python train.py --n_layer=12 --experts_per_token=4 --lr=0.00322
Below are experts of layer 9 (counted from 0) of a mixture-of-experts language model. Rows are named router (the router's row for the expert) and show model dimensions 392-447. Each number is 128 + 24 x the weight over its row's rms, rounded and kept within 0 to 255. Numbers have three digits each.
After each expert's rows: "mostly gets" lists some tokens that are sent to it at least half of the time; "comes before" lists some tokens at least twice as common just after its tokens as in all text. This comes from a sample of Wikipedia text that the model never trained on. Tokens count by the router's weight.

# expert 0
router:136095111126144126140140139092135127121156108140129149128142145167137092081096140099161128111141136130135141124127123095104095119140119057100089160103116107123123135105
mostly gets: " JP", "; A; H", " \\", "½", " ·", " $\\"
comes before: " | ", "; ", "}", ": ", ":", "′"

# expert 6
router:099118114116100174119167186105115124150145127126120146170128129136129128154092138123122130164148171124168162132146122123158134152138143077127115136084093118134079081110
mostly gets: "| Party", "andidate | Votes |", " | MF", " | Set ", " | DF", " | Notes |"
comes before: " |", " | ", " |  |", " | S", " | M", " | T"

# expert 9
router:088097092098149153127152201130117119109113157118110159141131139127136094111108160123134105135127153118130154122110118146131084169081154110099097172093131139112071088099
mostly gets: "%; ", " | — | —", " | −", " | L ", " | - | -", " / ("
comes before: "0", "1", " | ", "3", "2", "–"

# expert 17
router:126093123099143160153115130103131156083112116117120170159130159169121108145099187137135145134123138140145133141161099139120065136140126106146137136113138111118047135089
mostly gets: " Thomas", " Singh", " Primary School", " II", " von", " Jr."
comes before: " (", " | ", "\n", " ", " |", " –"

# expert 18
router:099113132078157146138171146093140133127081137155097168160135116116133073117105119112139133135127163155133144080108159113138122142118075122089130117123101126129131106124
mostly gets: ", ", " in ", "- ", "| ", ": ", " |  | "
comes before: "1", "2", "3", "4", "5", "0"

# expert 13
router:123151128103144156160121111110120146097110138138110146157106132136133083130111124146124106162099119134139167080191112121124163135138071110141138150143110141112137095100
mostly gets: ").", "==", " \"", "s.", "\".", "ed."
comes before: "\n\n", " The", "The", " He", " In ", " This"

# expert 26
router:105100116156175148121114132105118129119137117137126153158146145136124143110104110171124098162065144108149156108152082125173098166117125131110129175130134054095114110067
mostly gets: " (N", " (A", " (C", " (F", " (P", " (H"
comes before: ")", ") |", ").", "),", ") | ", "–"

# expert 16
router:140080108145114144156146130147139139113175131127111155125177148160062116131114137126127141170117129118160144115174169114129108132149103094124149172123171070069069116126
mostly gets: " ===", " ==", " |  |", "% |", " |  |  |", "==See also=="
comes before: "\n", "\n\n", " / (", "; ", " m (", "°E"

# expert 28
router:133108093101114113135141134113130131104123124135135164156150162147115100141114130126121128152049168125142126115170086120149052120132126090132157132091126109122082133104
mostly gets: " children", " company", " studies", " story", " evidence", " movement"
comes before: ".", " and", ",", ", and", " in", ", the"